{
  "num_hidden_layers": 19,
  "hidden_size": 192,
  "n_experts": 64,
  "experts_per_token": 2,
  "d_expert": 192,
  "d_shared_expert": 0,
  "hidden_act": "squared_relu",
  "moe_layers": [0, 1, 2, 3, 4, 5, 6, 7, 8, 9, 10, 11, 12, 13, 14, 15, 16, 17, 18],
  "router_score": "sigmoid",
  "normalize_top_k": true,
  "routed_scale": 1.5,
  "balance_loss": 0.00765,
  "balance_bias": false,
  "init_std_router": 0.00748,
  "lr_router": 0.00145,
  "num_attention_heads": 2,
  "num_key_value_heads": 2,
  "head_dim": 96,
  "vocab_size": 8192,
  "norm": "rmsnorm",
  "norm_place": "pre",
  "norm_eps": 1e-05,
  "positions": "rope",
  "rope_theta": 10000.0,
  "rope_fraction": 1.0,
  "qk_norm": false,
  "attn_scale": 0.102,
  "tie_word_embeddings": false,
  "parallel_block": false,
  "init": "normal",
  "init_std_qkv": 0.0316,
  "init_std_o": 0.00513,
  "init_std_up": 0.0316,
  "init_std_down": 0.00257,
  "optimizer": "adamw",
  "learning_rate": 0.00201,
  "beta1": 0.95,
  "beta2": 0.95,
  "weight_decay": 0.1,
  "lr_head": 0.00989,
  "max_grad_norm": 1.0,
  "warmup_steps": 415,
  "schedule": "wsd",
  "decay_fraction": 1.0,
  "decay_shape": "cos",
  "final_lr_fraction": 0.05,
  "batch_tokens": 131072,
  "max_seq_len": 1024,
  "doc_mask": true,
  "z_loss": 1e-05,
  "train_tokens": 753700000,
  "max_steps": 5751,
  "dataset": "wikipedia_en"
}
Below are experts of layer 9 (counted from 0) of a mixture-of-experts language model. Rows are named up (a neuron's input weights, with its number) and show model dimensions 0-191. Each number is 50 + 12 x the weight over its row's rms, rounded and kept within 0 to 99.
Before each expert's rows: "mostly gets" lists some tokens that are sent to it at least half of the time; "comes after" lists some tokens at least twice as common just before its tokens as in all text. This comes from a sample of Wikipedia text that the model never trained on. Tokens count by the router's weight.

# expert 9
mostly gets: "|", "==", "===", "====", " \"", "|---|---|---|---|---|---|\n"
comes after: " |\n", ".\n\n", "\n", "\n\n", ")\n", " |\n\n"
up0:57 46 53 47 41 48 46 45 36 53 47 64 39 64 58 46 41 62 34 60 71 60 65 57 55 49 48 47 37 65 54 53 52 25 62 42 35 57 47 33 52 24 46 44 42 48 55 49 53 47 32 41 48 38 51 73 40 32 49 37 44 65 65 51 48 45 47 37 62 44 40 56 73 38 73 45 38 24 38 40 42 44 56 47 41 65 44 62 54 37 70 71 33 43 36 41 51 55 54 51 44 40 60 52 44 40 39 40 61 24 58 31 39 33 51 32 38 60 55 59 43 28 42 43 48 58 37 47 52 49 36 64 21 69 45 44 68 73 38 61 53 51 51 49 44 32 83 49 53 32 39 57 42 38 26 44 54 66 72 46 42 34 51 50 71 56 60 69 56 47 57 60 46 54 49 23 45 41 58 46 60 51 58 46 60 83 61 40 60 42 82 51
up1:49 38 46 44 17 51 47 27 40 77 57 52 52 50 62 58 41 48 36 45 52 50 63 46 45 77 50 52 55 39 60 37 70 42 41 33 46 32 58 58 34 45 37 46 52 66 44 53 27 42 59 56 46 65 60 56 80 42 48 41 37 44 36 36 53 29 72 47 41 62 51 42 64 39 50 45 54 65 33 88 51 45 51 37 54 57 56 37 37 46 57 58 43 62 66 53 56 47 44 57 62 57 39 44 67 47 60 57 61 66 39 57 43 33 24 61 51 32 54 43 50 55 29 47 40 39 67 48 52 45 52 39 41 32 53 48 66 35 68 59 58 41 85 62 45 41 43 54 56 66 42 42 67 39 57 33 40 45 53 47 57 58 69 40 45 59 39 44 67 61 56 55 46 74 44 57 42 80 30 65 49 59 41 51 46 60 63 72 34 38 66 51
up2:30 29 33 53 58 61 60 53 43 39 57 46 39 36 28 64 65 50 41 58 41 45 54 35 55 67 56 31 56 54 72 41 66 52 34 41 41 33 56 60 54 51 45 62 56 47 53 52 30 59 58 49 46 44 48 55 49 57 15 55 81 86 79 34 50 67 67 57 38 50 61 74 48 65 26 49 53 63 28 55 34 54 54 50 43 41 67 60 50 50 45 32 62 40 39 50 52 59 55 59 61 56 45 53 55 50 43 57 35 62 51 41 43 52 56 39 48 60 68 51 30 37 55 54 26 60 56 43 42 63 66 42 29 51 65 56 66 60 44 52 63 27 52 58 34 45 50 48 56 40 51 65 56 59 53 59 33 28 32 52 57 31 53 58 20 57 39 66 49 34 42 65 42 52 47 58 62 73 41 38 54 73 65 49 35 57 58 55 48 53 54 45

# expert 16
mostly gets: " El", " La", " Sa", " Ha", " Ta", " Ca"
comes after: " |", ",", "-", " of", ":", "|"
up0:65 46 60 42 29 35 57 43 39 61 37 52 40 37 54 20 39 46 58 72 73 55 45 46 66 53 59 39 61 66 59 73 87 53 37 45 67 49 53 52 44 43 65 43 78 52 35 60 51 46 48 80 55 48 51 23 54 52 44 44 53 57 62 55 54 82 70 56 57 30 57 56 37 44 22 34 58 60 48 28 52 49 81 41 51 61 50 30 54 50 59 56 43 61 41 51 29 70 74 31 60 36 42 46 43 38 66 88 35 41 52 48 59 55 54 58 69 52 55 46 50 41 44 57 48 63 47 48 65 43 42 47 45 56 42 41 55 57 71 71 56 49 52 51 43 51 68 55 29 43 41 50 58 40 44 55 44 32 49 53 42 44 43 39 49 32 44 51 48 51 54 70 56 49 45 55 51 42 50 31 63 45 55 56 52 41 69 39 50 39 55 56
up1:42 57 50 63 42 19 39 51 33 49 58 62 40 46 51 39 49 61 37 45 43 88 43 42 55 44 43 50 71 39 53 73 68 57 59 51 14 51 54 44 54 47 65 50 80 58 58 49 35 34 49 57 40 53 58 48 38 75 48 45 59 72 44 68 41 51 51 53 46 43 59 46 26 53 56 54 51 63 69 35 61 56 55 60 32 62 52 47 32 55 55 35 30 41 55 52 23 39 36 40 47 53 27 58 46 36 65 35 55 42 40 46 30 61 52 59 59 50 44 44 50 43 34 46 49 54 35 61 47 52 48 29 42 51 58 47 45 44 36 50 55 49 46 34 57 28 58 85 70 44 56 37 40 57 55 30 43 36 33 59 27 42 47 59 57 40 72 60 30 65 61 78 50 48 52 41 62 46 67 43 49 50 36 39 38 36 44 51 51 57 44 41
up2:51 38 32 59 24 60 43 45 50 53 38 43 32 55 80 41 49 51 33 45 46 31 52 42 67 45 27 55 44 62 51 67 70 46 52 46 41 32 45 39 40 38 52 38 41 41 41 69 36 45 52 53 65 54 51 59 67 65 53 38 46 43 53 67 43 63 48 54 45 57 59 40 38 54 40 52 58 44 42 54 40 55 55 39 56 57 41 32 54 36 32 67 28 66 50 46 71 43 67 34 42 21 50 50 50 46 59 70 45 16 33 47 35 27 57 73 76 46 44 61 41 52 44 41 61 39 42 62 37 47 45 45 53 42 45 50 52 56 40 55 33 32 50 67 48 24 74 58 61 38 50 40 61 53 54 62 69 25 33 61 25 38 27 58 58 56 54 65 41 60 43 46 50 45 50 35 57 53 34 35 57 48 42 65 33 40 62 65 49 63 52 37

# expert 33
mostly gets: " car", " military", " road", " fire", " police", " aircraft"
comes after: " ", " the", " (", " a", "'s", " his"
up0:51 34 09 60 54 57 44 56 41 51 56 45 51 58 56 40 63 49 58 57 55 60 51 39 46 46 35 52 55 46 52 62 66 54 51 63 60 43 43 48 59 34 69 35 40 52 60 60 44 52 43 56 40 54 49 49 62 63 49 17 36 50 57 40 66 50 44 53 60 37 51 57 48 58 49 72 54 39 35 66 24 50 55 48 59 68 40 35 40 27 56 65 41 30 53 36 35 59 57 63 48 43 46 52 52 55 56 47 44 47 44 46 33 50 60 56 68 49 44 75 39 39 56 55 25 48 49 51 59 51 67 42 57 43 54 50 62 66 42 55 45 35 43 48 53 45 62 57 55 58 77 21 32 45 63 42 78 41 67 51 31 38 48 61 42 39 43 74 50 59 42 63 10 46 54 09 24 47 60 61 47 69 52 41 53 57 48 73 51 39 45 62
up1:55 50 63 60 51 49 48 67 48 32 34 65 49 54 64 40 63 56 30 64 48 43 71 69 49 43 43 46 34 69 57 43 28 38 53 33 64 53 49 37 60 55 43 46 52 38 57 63 60 50 40 40 55 56 56 63 28 44 28 41 59 60 55 50 42 59 52 35 63 76 45 47 46 39 50 66 51 52 56 41 60 50 67 26 65 41 51 49 55 65 62 43 54 37 58 49 17 65 59 32 45 66 39 43 60 54 41 63 28 53 38 55 36 58 54 62 46 11 46 53 34 63 29 45 56 33 49 49 44 40 38 56 31 28 40 52 55 36 60 58 45 44 40 27 28 42 62 65 53 30 56 32 44 45 49 28 47 65 46 48 46 45 31 48 55 60 57 45 58 66 56 65 37 43 44 48 82 43 56 45 47 49 38 46 65 51 47 30 42 35 26 72
up2:41 50 52 77 25 54 49 62 49 38 41 38 70 44 39 49 44 43 62 49 64 44 56 45 52 49 49 34 49 63 85 38 47 40 55 38 35 31 63 61 62 48 45 58 60 59 43 67 53 81 43 58 74 60 71 43 59 36 43 48 46 45 67 81 62 72 55 39 55 53 44 40 36 60 50 58 48 52 55 68 42 34 56 49 55 54 53 39 31 32 38 33 50 32 63 72 43 59 66 45 44 41 48 59 67 29 63 50 61 58 35 47 65 40 46 55 68 41 44 60 60 60 52 43 16 46 61 63 47 42 28 57 44 48 50 52 63 56 67 72 53 52 36 51 39 45 75 58 62 52 39 55 54 55 40 49 42 42 43 31 22 74 49 55 53 55 56 59 42 76 56 45 50 44 60 50 46 72 42 29 67 44 34 60 44 53 48 52 42 44 66 46

# expert 10
mostly gets: " —;", "ithuan", " Result", " Nominated", "iga", "ig"
comes after: " L", " l", "l", "1", " ", "L"
up0:59 35 61 54 58 51 61 45 51 47 49 44 33 55 59 40 56 59 47 54 65 48 79 48 43 43 55 55 54 50 70 58 57 52 66 37 48 41 57 55 47 63 57 53 42 46 30 66 71 54 31 58 50 75 69 41 68 74 38 60 60 37 74 70 44 40 44 27 54 60 41 40 60 42 55 56 57 50 51 52 50 52 67 59 47 58 60 39 44 49 60 59 42 55 66 34 57 56 52 80 29 57 32 48 70 38 47 43 64 58 58 43 56 54 54 55 65 65 58 55 49 55 24 47 43 39 54 53 59 37 50 47 21 44 53 39 50 57 61 66 32 61 27 62 35 43 58 40 47 32 58 53 35 53 31 39 47 40 68 47 57 58 47 43 63 44 52 59 47 54 28 32 22 55 74 91 40 35 43 72 58 52 50 68 54 59 68 28 49 36 60 45
up1:58 45 77 55 60 68 44 55 31 42 59 41 55 41 52 58 34 51 71 66 50 51 49 28 46 55 46 42 50 52 56 54 53 25 43 44 56 49 37 50 59 37 61 46 87 39 61 61 59 62 35 57 46 48 56 55 69 46 65 66 46 56 43 56 60 65 66 25 53 47 49 44 14 54 71 51 45 70 34 33 57 47 30 43 31 65 41 31 38 42 60 55 46 55 55 56 41 74 79 29 55 41 42 42 67 47 54 60 35 54 49 50 53 53 52 55 59 26 42 75 49 42 62 73 53 38 49 63 62 49 49 43 23 54 79 32 56 56 56 52 47 56 48 41 41 58 48 63 57 49 60 39 40 73 59 52 53 50 37 56 49 46 31 48 54 50 66 34 55 35 71 58 65 50 55 58 51 44 27 53 33 52 30 42 63 67 56 38 36 48 49 61
up2:34 44 31 62 55 56 58 52 44 29 53 48 58 43 59 31 46 50 53 44 39 57 66 42 48 61 59 31 28 64 55 63 69 49 53 80 68 39 52 35 41 58 59 53 65 55 25 39 44 50 56 52 47 55 42 43 66 45 57 52 33 33 61 61 73 57 61 37 49 30 49 68 62 33 55 60 28 38 56 48 51 29 45 53 48 68 39 53 39 45 18 57 44 39 82 72 47 35 42 54 41 53 53 58 57 08 38 44 52 37 37 45 33 63 53 54 50 43 47 45 35 48 56 42 46 49 61 42 32 48 50 42 73 61 57 53 34 50 35 47 51 45 33 36 49 33 39 49 42 36 55 55 55 30 55 68 54 49 73 35 45 54 47 71 51 46 45 61 41 54 53 50 62 32 53 60 32 78 58 65 56 46 47 41 54 53 63 44 28 28 45 41

# expert 23
mostly gets: "/km", "-old", " UTC", "v", " sq", "%"
comes after: "2", "1", "0", "7", "4", "."
up0:43 19 33 38 42 47 56 49 30 46 76 53 39 67 26 62 42 84 39 40 37 71 54 50 53 66 72 61 56 49 65 63 49 34 35 66 35 29 51 53 54 69 47 58 45 32 37 60 62 46 30 52 58 69 52 44 65 62 64 58 40 57 41 64 57 54 53 49 56 45 55 59 62 32 53 63 65 47 46 53 30 64 47 65 46 39 63 57 41 49 61 32 53 48 52 47 47 56 71 53 66 47 57 45 46 42 59 48 52 40 40 52 43 39 43 51 45 51 37 56 57 44 44 47 41 22 57 53 40 23 58 48 59 69 27 57 71 34 44 57 32 61 53 58 68 26 42 87 46 51 47 26 55 56 47 55 57 62 44 53 54 56 56 48 44 56 49 46 66 32 38 41 39 40 62 64 36 48 36 67 47 44 54 50 34 58 49 57 50 52 84 57
up1:46 49 35 46 56 54 35 32 37 62 46 49 56 40 53 41 44 70 50 50 53 47 48 21 72 47 53 43 46 42 48 76 47 41 75 39 45 32 53 54 69 59 27 67 44 66 36 43 58 59 61 59 45 61 49 58 53 62 22 23 49 50 54 55 65 48 54 31 61 46 48 40 52 41 39 32 35 36 37 39 62 24 49 60 47 28 14 43 55 39 53 48 66 68 29 55 52 34 41 44 55 34 46 46 65 43 48 33 57 63 57 33 47 44 44 64 67 62 41 60 56 50 52 66 51 52 68 42 46 41 35 60 60 61 48 46 45 30 50 52 30 62 59 71 63 58 88 37 60 32 57 57 54 47 44 45 56 42 61 54 35 50 53 53 56 34 45 37 52 65 54 38 60 57 48 67 38 79 55 48 66 50 57 34 58 33 47 55 53 57 60 32
up2:52 32 44 67 45 29 44 39 48 51 56 38 51 39 68 31 56 47 45 54 50 46 64 39 34 77 53 32 46 50 45 51 58 41 53 36 45 44 65 46 59 51 37 64 50 62 42 51 48 58 43 73 47 37 55 30 50 27 44 47 43 42 47 56 40 52 42 60 63 32 55 61 62 52 63 51 68 65 41 44 54 57 34 54 47 42 56 55 30 45 62 38 53 61 42 58 33 24 50 29 65 39 40 58 57 36 50 69 67 62 12 51 47 36 58 64 54 23 33 43 40 50 54 60 31 47 77 51 60 50 33 56 71 30 61 51 43 50 54 64 60 50 37 33 59 66 54 53 53 39 35 49 50 45 53 61 28 71 45 54 20 43 42 50 50 58 66 49 35 77 48 50 73 43 66 30 53 43 26 49 49 29 70 48 64 51 57 44 47 65 47 45

# expert 47
mostly gets: " August", " February", " September", " January", " June", " April"
comes after: "2", " in", "1", "7", "3", "6"
up0:48 34 50 53 57 43 39 49 52 66 20 19 50 53 34 48 55 56 66 48 44 73 32 48 25 70 32 74 46 43 57 48 48 37 61 44 51 58 45 38 63 46 44 62 61 47 54 44 42 57 51 49 49 36 27 64 69 29 43 53 81 76 46 53 41 60 55 44 52 40 56 33 50 46 43 59 52 33 47 41 55 38 68 35 46 44 36 36 45 52 43 28 65 69 45 56 63 19 62 40 52 62 37 58 77 42 58 43 58 57 46 36 53 55 67 32 62 48 42 58 63 56 32 69 39 26 54 66 41 25 42 55 57 46 44 28 54 33 33 42 55 43 62 52 47 43 46 60 50 45 44 54 52 57 59 30 43 26 58 56 39 43 42 81 72 45 46 50 48 49 48 48 39 31 58 50 50 50 41 43 49 50 40 52 47 33 70 72 56 46 56 46
up1:37 22 42 61 44 61 43 54 16 30 38 72 42 42 25 31 39 52 57 70 52 51 37 56 68 53 53 53 59 53 59 50 39 62 61 60 32 34 64 52 48 65 57 47 37 74 44 47 61 46 46 63 42 51 57 54 40 46 30 61 51 50 70 55 40 39 47 50 64 34 45 56 21 60 57 46 45 65 53 43 40 33 54 48 43 41 35 28 72 57 42 47 74 41 38 53 35 52 54 36 45 48 47 61 52 41 71 47 40 48 53 43 26 49 42 32 35 37 50 72 46 39 43 48 30 49 53 55 41 78 33 54 27 59 48 38 47 47 65 39 53 61 40 52 53 48 66 67 44 43 58 63 55 40 40 59 45 64 29 27 53 49 56 51 41 49 43 48 70 62 54 63 47 32 54 55 46 31 58 18 53 42 65 38 45 69 30 46 36 49 33 44
up2:62 26 54 43 30 55 55 49 22 56 28 32 41 47 58 41 46 60 58 65 71 46 56 29 41 40 56 36 34 69 55 63 63 60 69 44 34 39 40 59 50 50 38 52 63 48 30 61 68 66 48 36 33 52 57 42 56 58 50 54 36 65 55 67 67 52 57 26 42 47 45 50 43 43 38 64 55 66 37 77 38 43 60 40 50 29 61 33 55 59 32 48 46 38 37 50 63 51 48 52 72 25 49 40 64 32 61 36 37 36 41 45 54 41 52 55 54 44 52 71 34 67 50 48 43 46 66 47 64 28 44 44 53 72 35 58 55 80 51 61 50 55 55 52 41 65 59 51 55 39 83 34 47 51 46 47 39 57 46 34 50 33 53 64 53 62 65 49 41 62 35 40 49 69 37 69 44 52 57 36 55 43 56 54 51 55 68 34 54 29 39 64

# expert 59
mostly gets: " English", " British", " French", " new", " this", " German"
comes after: " the", ".", " of", " a", ",", " and"
up0:24 42 59 64 44 22 56 46 39 44 50 48 45 57 33 41 54 63 58 67 49 34 42 37 36 63 58 70 37 53 50 58 49 61 37 50 66 45 48 46 53 54 34 65 55 28 40 63 50 46 51 46 61 54 43 49 63 48 53 58 40 50 51 41 64 51 43 40 67 51 56 42 46 57 58 39 59 51 67 38 60 24 62 60 57 54 63 45 66 50 41 58 37 46 41 42 60 51 61 39 52 66 55 63 57 45 60 48 33 69 46 67 56 44 19 49 67 40 50 56 51 40 86 44 55 44 82 49 70 49 43 64 52 57 40 63 62 35 45 62 72 51 38 31 40 63 54 58 56 60 49 43 44 45 57 50 54 62 65 30 44 61 49 41 51 51 54 38 50 48 42 56 35 53 35 51 54 36 37 60 70 53 74 22 32 68 75 74 16 40 66 75
up1:41 75 42 48 57 43 44 67 49 55 30 47 53 47 56 37 41 65 73 50 52 45 58 63 60 69 62 79 83 52 65 58 54 50 33 48 37 46 49 69 45 62 59 62 50 51 43 73 42 28 53 54 66 60 32 53 48 49 43 48 34 44 54 51 52 36 77 40 41 41 57 59 31 48 44 52 38 53 38 62 53 50 56 53 54 48 36 54 30 55 56 56 49 68 37 50 50 41 55 26 56 50 38 32 34 46 44 27 31 72 42 40 72 36 34 37 66 34 50 41 60 65 44 63 50 48 48 43 38 53 50 56 49 43 55 63 55 47 39 43 60 24 53 52 58 61 63 50 63 44 34 61 51 49 50 35 42 37 46 51 35 58 27 46 48 74 45 29 50 55 46 49 62 95 57 69 44 54 54 56 50 39 43 79 54 40 66 65 55 31 69 47
up2:52 49 45 55 61 53 27 50 45 50 47 43 52 47 36 39 42 54 51 60 70 55 66 40 47 71 51 54 79 73 72 41 61 29 48 46 32 45 55 39 71 53 42 57 70 57 48 90 46 57 38 65 32 57 26 44 59 34 39 40 46 58 37 65 60 68 67 35 56 30 69 50 37 45 58 50 44 41 52 47 53 41 63 36 53 45 53 39 59 49 40 31 75 42 53 67 52 27 77 46 49 51 48 63 66 04 54 57 56 49 37 60 58 62 43 52 62 47 45 67 46 43 47 58 50 43 66 63 64 52 52 50 52 50 57 50 58 54 54 43 49 62 53 52 43 31 75 58 55 46 44 49 37 57 46 54 56 53 62 45 39 37 38 67 46 49 42 56 40 72 49 62 34 28 52 42 50 53 48 47 79 41 33 38 44 69 58 65 33 39 47 36

# expert 31
mostly gets: " John", " David", " James", " Robert", " Michael", " Paul"
comes after: " |", "-", ":", " by", " of", " in"
up0:46 77 56 54 58 64 33 42 53 51 58 50 50 34 42 51 50 51 64 49 54 37 61 41 51 59 32 46 51 37 50 49 52 47 38 27 45 80 49 47 75 61 30 63 36 49 37 46 35 63 66 60 58 40 55 77 59 59 34 39 61 39 34 67 37 45 54 48 56 42 37 46 53 61 66 26 44 42 42 53 46 63 48 46 58 65 47 44 57 66 58 63 58 64 52 36 54 51 56 35 58 54 40 46 40 48 69 72 66 51 56 62 42 68 49 44 56 52 35 55 63 38 12 57 51 53 48 54 21 47 41 41 51 60 49 54 56 42 62 51 56 21 32 78 24 32 77 50 75 63 40 39 47 69 54 54 56 62 64 56 57 60 44 48 40 62 38 57 56 44 57 43 69 71 55 43 61 43 48 43 69 37 68 71 58 58 50 50 56 39 69 48
up1:52 54 67 46 34 54 68 75 25 35 47 39 67 45 24 60 65 22 59 48 56 48 45 46 23 54 30 47 46 53 57 55 34 57 62 37 65 70 61 47 62 43 56 37 48 47 56 54 62 50 54 40 44 70 66 45 71 48 54 58 64 59 66 40 46 64 70 24 43 57 57 31 62 34 42 75 37 24 37 60 44 52 61 57 38 60 43 30 66 42 54 61 53 49 43 57 51 50 71 47 53 58 57 47 44 62 43 56 46 61 66 43 27 52 63 50 45 43 44 64 41 55 46 56 42 23 53 55 41 56 38 16 58 49 77 62 27 45 33 36 51 47 54 69 44 72 55 52 49 58 60 35 32 47 63 38 50 41 47 42 59 45 52 63 62 40 66 54 40 44 48 23 66 39 38 38 42 39 55 65 65 41 55 51 64 56 57 44 56 41 46 47
up2:36 59 46 50 43 51 40 63 47 60 53 48 62 49 58 42 49 40 44 40 54 55 35 59 44 66 46 49 39 59 48 39 39 57 55 46 55 65 54 30 39 59 56 42 59 33 47 61 46 47 53 47 61 44 66 43 52 57 46 17 34 40 85 58 67 58 42 51 65 44 65 43 34 54 58 41 43 46 51 61 59 65 56 28 47 44 28 66 49 40 55 66 55 45 51 65 43 46 53 49 59 39 57 60 57 50 31 49 39 63 36 58 20 45 42 56 24 49 27 47 51 32 46 57 42 58 51 66 06 34 38 44 43 72 36 36 39 38 36 48 64 43 39 56 55 40 63 39 42 59 55 15 29 64 74 41 44 43 48 42 48 41 29 51 54 63 72 60 60 60 37 50 63 55 74 51 54 41 75 43 43 49 59 73 35 49 36 47 51 39 63 61